Weights of a small mixture-of-experts language model, trained from scratch on English Wikipedia.
Experts: 32 experts in each of 7 layers, 1 pick a token, a sigmoid router.
Below are experts of layer 7 (counted from 0) of a mixture-of-experts language model. Rows are named router (the router's row for the expert), gate (a neuron's input weights, with its number), up (a neuron's input weights, with its number), down (a neuron's output weights, with its number) and show model dimensions 0-127. Each number is 500 + 25 x the weight over its row's rms, rounded and kept within 0 to 999. Numbers have three digits each.
Before each expert's rows: a language model's description of what the expert responds to; "comes after" lists some tokens at least twice as common just before its tokens as in all text. This comes from a sample of Wikipedia text that the model never trained on. Tokens count by the router's weight.

# expert 6
Second word pieces inside proper names, right after a capital initial piece, such as G-ed-des, St-o-ll, V-on, Mor, Tor.
comes after: " G", " F", " P", " D", " I", " B"
router:420512495519508552467548542495490493495515508485533494449514505516456473502484492473519506506510514503522511508508487551471516524573503477500510517491509520487511450479502482483525482528481496499483464487509497559535452511502498483499476507498504463510525514523489476475482495521471533455529461484482514482457483515549530509493531501508507547458526474485504499486471495508498527535506
gate1:494471485529553484506529488505492550525478520523564546507460491525499514507517502490494438506519496490516476491518504508461527498493505488446535514553498447510490493500510521515488509472566492510507463496465504499497483488487495479488471501521489501506495506508497492515514520495508562483481495462485513505500484518507470559583442514549515496497493533525475528519508477485495488506505
up1:494486482501473461480524471489468507486528477505467479522532489492509484453506515484522500497472480509491498524488496487527526468506493512542453536484496565499459521523505496493503525424483471516474459506535526465451510452466495474497496489513484494480501500484488498558499513485486462497510484490523513472498546476465519434511506523504438492524496526534529490488490499499464506466482
down1:564531470537484482527530525451504480523489478509530492530509497487507487473473505452485488509496465504492481503511550509478532476517505452467512525476510489466500522516497494508514491520494501517460524506465478469481453541520470498475521500473532511495518520491472529483549495493542486523502525443477508498477493463557516515517493454470516506481506509531469521455513505538466518517536
gate2:494491499527562498519492505551508516490534455525531495510492525501498510490489542475499507466498500464508500482493466489553511515521541485520499510501500522506522560503499488543472543512492548548517501516480499536460523537512481512525503470453491492501531521503469503486497464488493525477478486504502540444486478462534529510484463529509506484499530490497514511461475544533490511511565
up2:495488474507542504530544477544514539468552473501537493483480526492476529480460483536480510445500484487516459528474495485487523517508490464520532547483512478500474559496516496506487504492488480507491492492491484518501521442507512500457494500487532482504484533454506536486519436519505556511470501504506518536499533477504519507487487497492493551488534518469511498483485516498446539531487
down2:485490455475508493463483509476553484488500535468488503479493521512505524483487495535488494508462529510501513489515529494472507497509505461531499469510500496468477531477459531504464503499468507554492516481502467523471480545539465487483482508534517489483519507506503480473559472474497474485440548477472551488513531538455516497473489461499480502466498446508503474473508517552513518480484
gate3:514542503456516596489507571483487519500524524484522488461512458471479504504466492469485505478500483498523457447513527488507516504506459512466494491526548501483484478538498527484492513461500510490529487531487506470543504530499509495511497550511514509486494497470502484510513500542500566506499492490516489505483523497544506555504464492515482496499514481508498475475525514517493541545518
up3:522510527468519512522486501470490475504488448515509491453481502463471475502449530482454491496500521554496504485530498526510477560475511489560466470482509517515480528501488519486505489469490548534493520553494490476514525507496491500471487502495519488555471477507498490489486506526522493473491543485511491505514446500486539495488539493508512484491479507462495450469499536541445544481513
down3:493489498496477509469491457457482522488510533473498516498531458511453503535504507509493504501510505525476478513477501496527499488475485509495493473489459517441490516516508508507504484495532527448482553462495547493470496498493464446506495490489465505480535492471539538459506500473514513462458443513496510496519480477491499440499436458491515468484510478536507464487504504493493539465536
gate4:456506497484543556488472498503512466491529478486501516492524463522512502518499543488471505463505499512544489500571528521512503512519496511498465504494486512508499535471494507527501516553505490467522531514479458519532477490502517471464503509509510490509494528519502519502530473511509494449515489495477437500489531454479524518461542523478523490483492505443514475492474497582520541494521
up4:492509515488469500426494504469477473502493472481462497507512510483522507475441541452565469492495493475465540510498502489496505497527509509497502528486477475475490482503499500499461496511446506520495533494483496490501507515505461483446525505502517467508548500551495529494448507517482523499528507501466491495469525494515546561481477519485533517503527476516527466485448528503470522492532
down4:534522504485471512541472493481487512433524485537536483471531475529507524472504522525510534474513503500461523528526532457493531498491493526523516509533483488478510502517524498490484508508554531492528514519451491485471515500473483527537498496525498471449483515504528498485494517511527492477571533556515484471502481493545502520536492474463475458497494501516524489442488477500517466509504
gate5:485489526473498534501465479486512474490477494513464476466483458510478525543511507513446477513479513503517479489510408573490509511509531547470516483521462567519538482497501521511499470481493448451501454474495477551514481478497507470481497507513492537499482497495500465506510464506490491480497516525514477506558508512535528461516505510489490531479502480508493495494518494501483509506494
up5:451493552506478494468487504488505522479510530490495517489449489487500473511506480502509441539498526529488464520514495532484493464493475484506524504529474467537512468519503478441478493473478498474466485471512493458462543509521509455502489500525586508472519482470436505480516499491507522508461489503542538484510539472496493493500524479522492525480500525519516507479476495449487514500499
down5:504493495505500501500481502502478456517472519483499530570502506473489507485518514533521513466478499514531467489473531486490454509532483506540454483484507508504502482474505493470495523480525533508501475502456506502452531528481547487458454511425470491511512543504495503473481481470508469514563472486496477449521514494519506494549488504551506474468516485515531451491517531502480497507506
gate6:507488538539493504518521510517526506517510529501495549511485463524477558504465515481466483487526499511502473531472555502465507508528512487449498547472513544502512520518531507507516494559519512481473477510496503508524494522480526492507523496514530524556487482527477511485547464494484485518476445499511558489535526500474485533494549523521500465503515486535480511463502477464480495530477
up6:490492489511517527541470468532502523497511478448508480534542509484512500521477515525528503561492540508491544488515515487511536472499476474533494491476521560467521539497499477491536529480482492531480543511481511499483492494473445469522512543478516509513440508520506532511487503473518490502531506487503485470500543505501510463521481491500536523484449524505499462493432510514487527468483
down6:499538512524496499499520473464533512543504459549517525547482562520493491504469482512500478522504511475522502515524514497479487507493531516535452518492492509536526519529487509494511496489463534488506522468472489489500482468504498487519503501469526487518464470489487479501505487452444498501595476514510502475559468492513475492455506494496498452484514511505469533491453521543513519510510
gate7:494501481491529486492457521513459522511498537540497533485462521496487471485522517483530496484493457498518511466484555495502480488481506513471506517552511549495506520483517449514482494528553434511526500464494513533504483496498526455529481507512507493507527492521492483510522478529494500482499457506502541468519413490530503529511532491504504534482504495520475513464486476513543531546505
up7:511467539483506415500473468462475481503492497546528497456484470502498491511522487498507482542498494525466497520488450493550503505467507454524470448513477504551515484475527493498500484532514481510482523501520517506396514498494480497521477493536494449498520479512496487467482466497503469507499506489480513509489456508490475512460516522491502468517534480485484523519482487523496494497517
down7:522520490532471522495520478525465486470520503501490517496527451507487498507508480483495466486509491545496474515492496510483531482456487488464518493524479510506484555485441507513503515510476489496519547505471491513489562508499497512504495493531544446492502526456477493506488510508494475509469460480481491483518560476490461485507525520461476524491494488515439504524453480553521569481522
gate8:510490508508491475509488499492513491499572484490509485460526480528488478495473498517550500513489480474484497498495564483527527507540534471462475504494521525516471508557515476487520476475465518513445502494499492492530512546468429471476476502500517484474479525560489521533458514508480485503480499502505523476480491490458516516480506540500499522517531530508512486471524535521478531453539
up8:428504506526500491516476496536500484483493527471506485480518458441533528456500529519528512550522538504526508525526473498475485448495495509529485489567497525512475461507503516489516482471525496489485479491500481483533515521476522478491503515516529492486495480521522525522551495536489458507491479514524481483528484486488531502508500478480485478457464502533491505493525455447458527476454
down8:495513503473461499518532505496473505507510544498539534471517520518505490493505515525477494498544466493540521519482527507498512541480521516461490495488501469509486482509511493483442494517457509451496593503489510521512538481469533485484480514480483530556473508500484506500495501535474498471515491493468518481495550449439487500500489489463489506518509518505439490516533539477491512461511
gate9:487496516517502508529531482491515478531502468474539513506505457543498517558480514458502439477487465467475494516491480481499538493529496509523530491513507494525508460449465508489503486535537519538492478470493503477481515553518479521470471559473479533544508516493519497484488503454491518523541467475522477490509487484531503528444504501470503531502497501520477502453482523495533499529476
up9:484519536510487522521470531463455500449467505473507528523478503506509498454538522511487496501476533503523537500494495530501545521497480478481580531501509551483516504512533442500501510470519462453478463498487555526524469490491484503507533487508518503520474492511498490481469528510493516500459502505491531495514503506446494483513512490537497524506493496483487519559506512427475501499488
down9:539519490488478505518491484501474511466499498479478465466537453485546480555476484492473460508549483538532516491520515524507445472516559483504510514522498490481526516524512489490519451483508492494539494506531506552478510478520499498484549499469524546502484469555477500515544466475502531491524481550495529508534512479529506472485494503521469484510497496528469488512488500510472465515478
gate10:501463479481511453495526520495508523536548480474512525506495525496520509483495484533507513521490495507504511518472522536513464535542465535482517534476489538471472488509525468525486535506475520445505488510452512515547502512455479489501506537494502459477523491502483505489459554504489459508506440495547569516469494521473497538548496485483473495471505505518493481511534482503490497522490
up10:472510505473501494494518530506512475491481480467498457485481511495526491490484501496514518494490539473473451496561472487502496459521481527554469500512479566479484448534506523501542506519488523484542503467490468535545517474501509498514523487545506514501486510494466551502517470494520509496494470521481483499508484509529497472572436485550508558476504518501505495510495488487499496476469
down10:495495477545520471525498486500521537500550488488501488498506525487496514488531489521512478539482498552489502516520510504467467527441494517502469469510518455506455480495478491497485488533503500478511534445505482514504512493507463445513516476463531454453461483494532512517492528528442534487535542442515476496461539485446492513486487504486483506493487488495527536488468512515523495496507
gate11:503486500472494505453527487496506449513519481501479551531499494531523517503492467482472502546499496526510538468461522486461451473504462497477535581478479522506444495504501471500507530544503525510483505493533535496491514499461510479484497442550527486507531468517504485503485496450515477511499512482502494503446479465481509505511504493517494537466491523503467507494508518535507480512547
up11:486569511510556527531546520466444447473493485573521492469510479486490471478521479492525508508498524471494524514514543482469506467506488517509488509523504466494533468511473476527514488558501516498518476555507513505461530507464510503501485524514535503510526488517482476463483507536491480485482488500525538504493540479496489525556503490490521467527512516523534519511498488494537502510487
down11:451498510490472515517476505476515525564480517461468521484473503502523602521513519480505499476486498561486495487480520510485520488525441511530498481478492484527463499472476470488521531491508472491491461486452484529538520452470489557536509487517495517495456485481487460496515482482499496473525493477542492520501481506509492499490488478498490468481532464509491488503487537487510531494510
gate12:498513465484521500508509498468543425502511464495497481490477494551499468520518530484503536485514514510531506469514496469498438466503492523512485492468536525524513502501492495536517495524428449554456512488496489481494471495496540530510437493530491493543506511531488463513480477506487488513506517513505486521516494484510476500507457500506505491504546506468473447486519523459503531465499
up12:510494524499530491509506485474493468517458491542447542490550477476504527510546518447510500518500512474502520500510470457535534485506509520510449482503493469493541500539535492518489531553533551498539509510453519469457479493513479504514487538512495484522537485507517528537471499472505477513465518457512440482519493472500489525490497484513485478516508483476518522522509486537499516527526
down12:495469508489501500515532506530491501476537471499470520512476500468507491532569493488496517530507556510515475514508491532458533487524457490458499489494478571536469493476490513510484468485538483487497483493498481508486482495535464461528497508463555493485504490548452543509490536488525484504492479530483505498518550490473474484483497519497459447452485456496529502520498501504510504531494
gate13:456473531525479521455474470559509502502491521493528497483506499506484492534516516504522488422497506475502486521471523518473459567537532464513466498519496504492505509477513502506532512493511481540533498507512464520543483501497488462495473485522461505503547545508449489461505486528480508497524514467473494499494492488566490498496515487488527518478576506522472512477515488492487504494516
up13:575475541512512549485442477507489539513466513542505505563503530484555499507497553535483520463528492480529501506483512491525470505521529476491529514445502544491572552507537525504477532520495496531480544490495476500511510541498491490483509520513508493493500465525489525492489537513504512520509484514508487505502508470492452507517493493502506504495518501499541515525499482476507485486476
down13:438496515500512490468542544484466488522517498507472487484465514531465487513478484499529495505492556531493499480493522555492462483450475513477485521487489467499493476509500511524486496464456492475548536546556487480493524480491475465533481530547524484499509545460487494480467476469511493514475507513462521492475499498487478481468472454482513528509534479497488495538469531505487517499504
gate14:485469493504545497452488523525483493507495456542505486484486472489513519489480525510523534514531491537506562513482514527499515533436499549488475564486487514509460459522488487508507516538551480515501511533479502488515487516475491493508511493438483460475550514502551509495487512481477466467551504503499522485499515482548486490521462511499522462507489509503482493518523508542501523480522
up14:491505507482498512490478491500537431522503503555519496532502501495524475502503506516456467451501462514490497476546461535481462468504509528518494524546490482502494517475535513520509440525477497523518514491503492509497455509540493509502477503486471516539473465499478499519511501488520528507505468533453458499518519496459502513480483494480477511482525489492532457555509523479525449562520
down14:494511466503438502456523522483487488485540492472510485452471508464463471519485506506479505517516481515550543483490477534480528502473482527441481523472504540544516507473475521510462498503495488513502507538563497526513498517477487456520484496496513475529502505529517494507480530525464497493589532490518522507516475495497489528528449508474520485512480509502475501512516518546482481492507
gate15:469481506515521514523527516492511501525526520534479500500482474511509463473485536491503490473530443476486504518464499508482501502481568494489488477489487499516474568512506503529495514492470494516478464532496504523491539495514519474523513479497516450548498569513504506500496500536489493504491470469540555492505533506510516526480485556492511470552549463484525491462533496516485544511476
up15:505502477528500520489470520517441524488538514496480501506517483515486492475494540499505479505515453506483518509516576494473500523515543484494496476453516526490488520541487509527509508555477490475490473497473491492450533476471472482517538451509540512510532532543492502508497526519471505525484476487490530512492501528477479511475480493529497464519465495463471500463551464557481488526472
down15:485499491501480485521525561537496574495503456525501496475459516519534499486501502509500518520514501520482513498510514465519512474503440495477488486478507492484522480499512504501505545510546539483508523526524484487496483526486543473486544491477512496460525500517492511493542539480471457518488539533426534475466520541507495509524532508504480490485525481489526480510481443485556500508498
gate16:479486551505481535504527518500539522517495490484529484501459513499495489500471526499482510473511517486501478493533513504449538508466531546482496563489492496465476483474514485538489498500497508470515424490471465491549475501484469503445531455490512480495469552496485527491498476500469502491499487538476508491480522511554501525487474500477490482505524483494530459516463492536522537529531
up16:543495502530483532490533454507483527519519499480505493456494493482487510500507523499484496510492497469454474521489495520515531507459463451477480490456472503511497487487495527516511523483486450505500538491530506505474496493507522528477476501538482511502509521479545548535503515482503481478488508478558513508486485504509482512449458473481512505520592487503494528507515496413521463499483
down16:505510492519531497531473527508477495519524563436509483510457490485490472491485529507506506488504523481514511524498494506517511513483471516486513516496468487480517465488513484485471478507488481503457498518526535427505505506538487478492518472485547494521530468555510464552474513491496505500486508539492516432475472446464464470518465547547504486479490525471496487521482514496506468480509
gate17:516475489502532499518514506467509520539532477511479525519499518509477487546488511458497497481510462489497498457496512458479500512507528520499475521527503447501515513482499533524468495497471468489468530523529463467473436534507474466486528477483467429483490533518503519469512467487468469490507492458448485504483531511516483496496495508513489513505583484486507514517474528500474510451517
up17:501483502488515500488490503537481459483501466539501493506484495499488532520438529492505493494480527542477491483547522442519516525453519490484474495478476538508515537534516487505487502513500515495510493497500498466493481482479500456538513526501518505481507510535481464481506459515507483504477512517515471504483557531499530474513518565519499441481478459504535460499438516538503549540515
down17:490532498491492536533497523480487518506491493499506513488535493521515458545488467475491519455524497479472504484487482486494521508515537461435495545497496480496517493482518443489440504461494476461527513517502486474478507506468460550480482521529492518485462487497521510501483472453525472471486504498570514509478489467482492475513495475462523503549529489531470472493508529499461490523465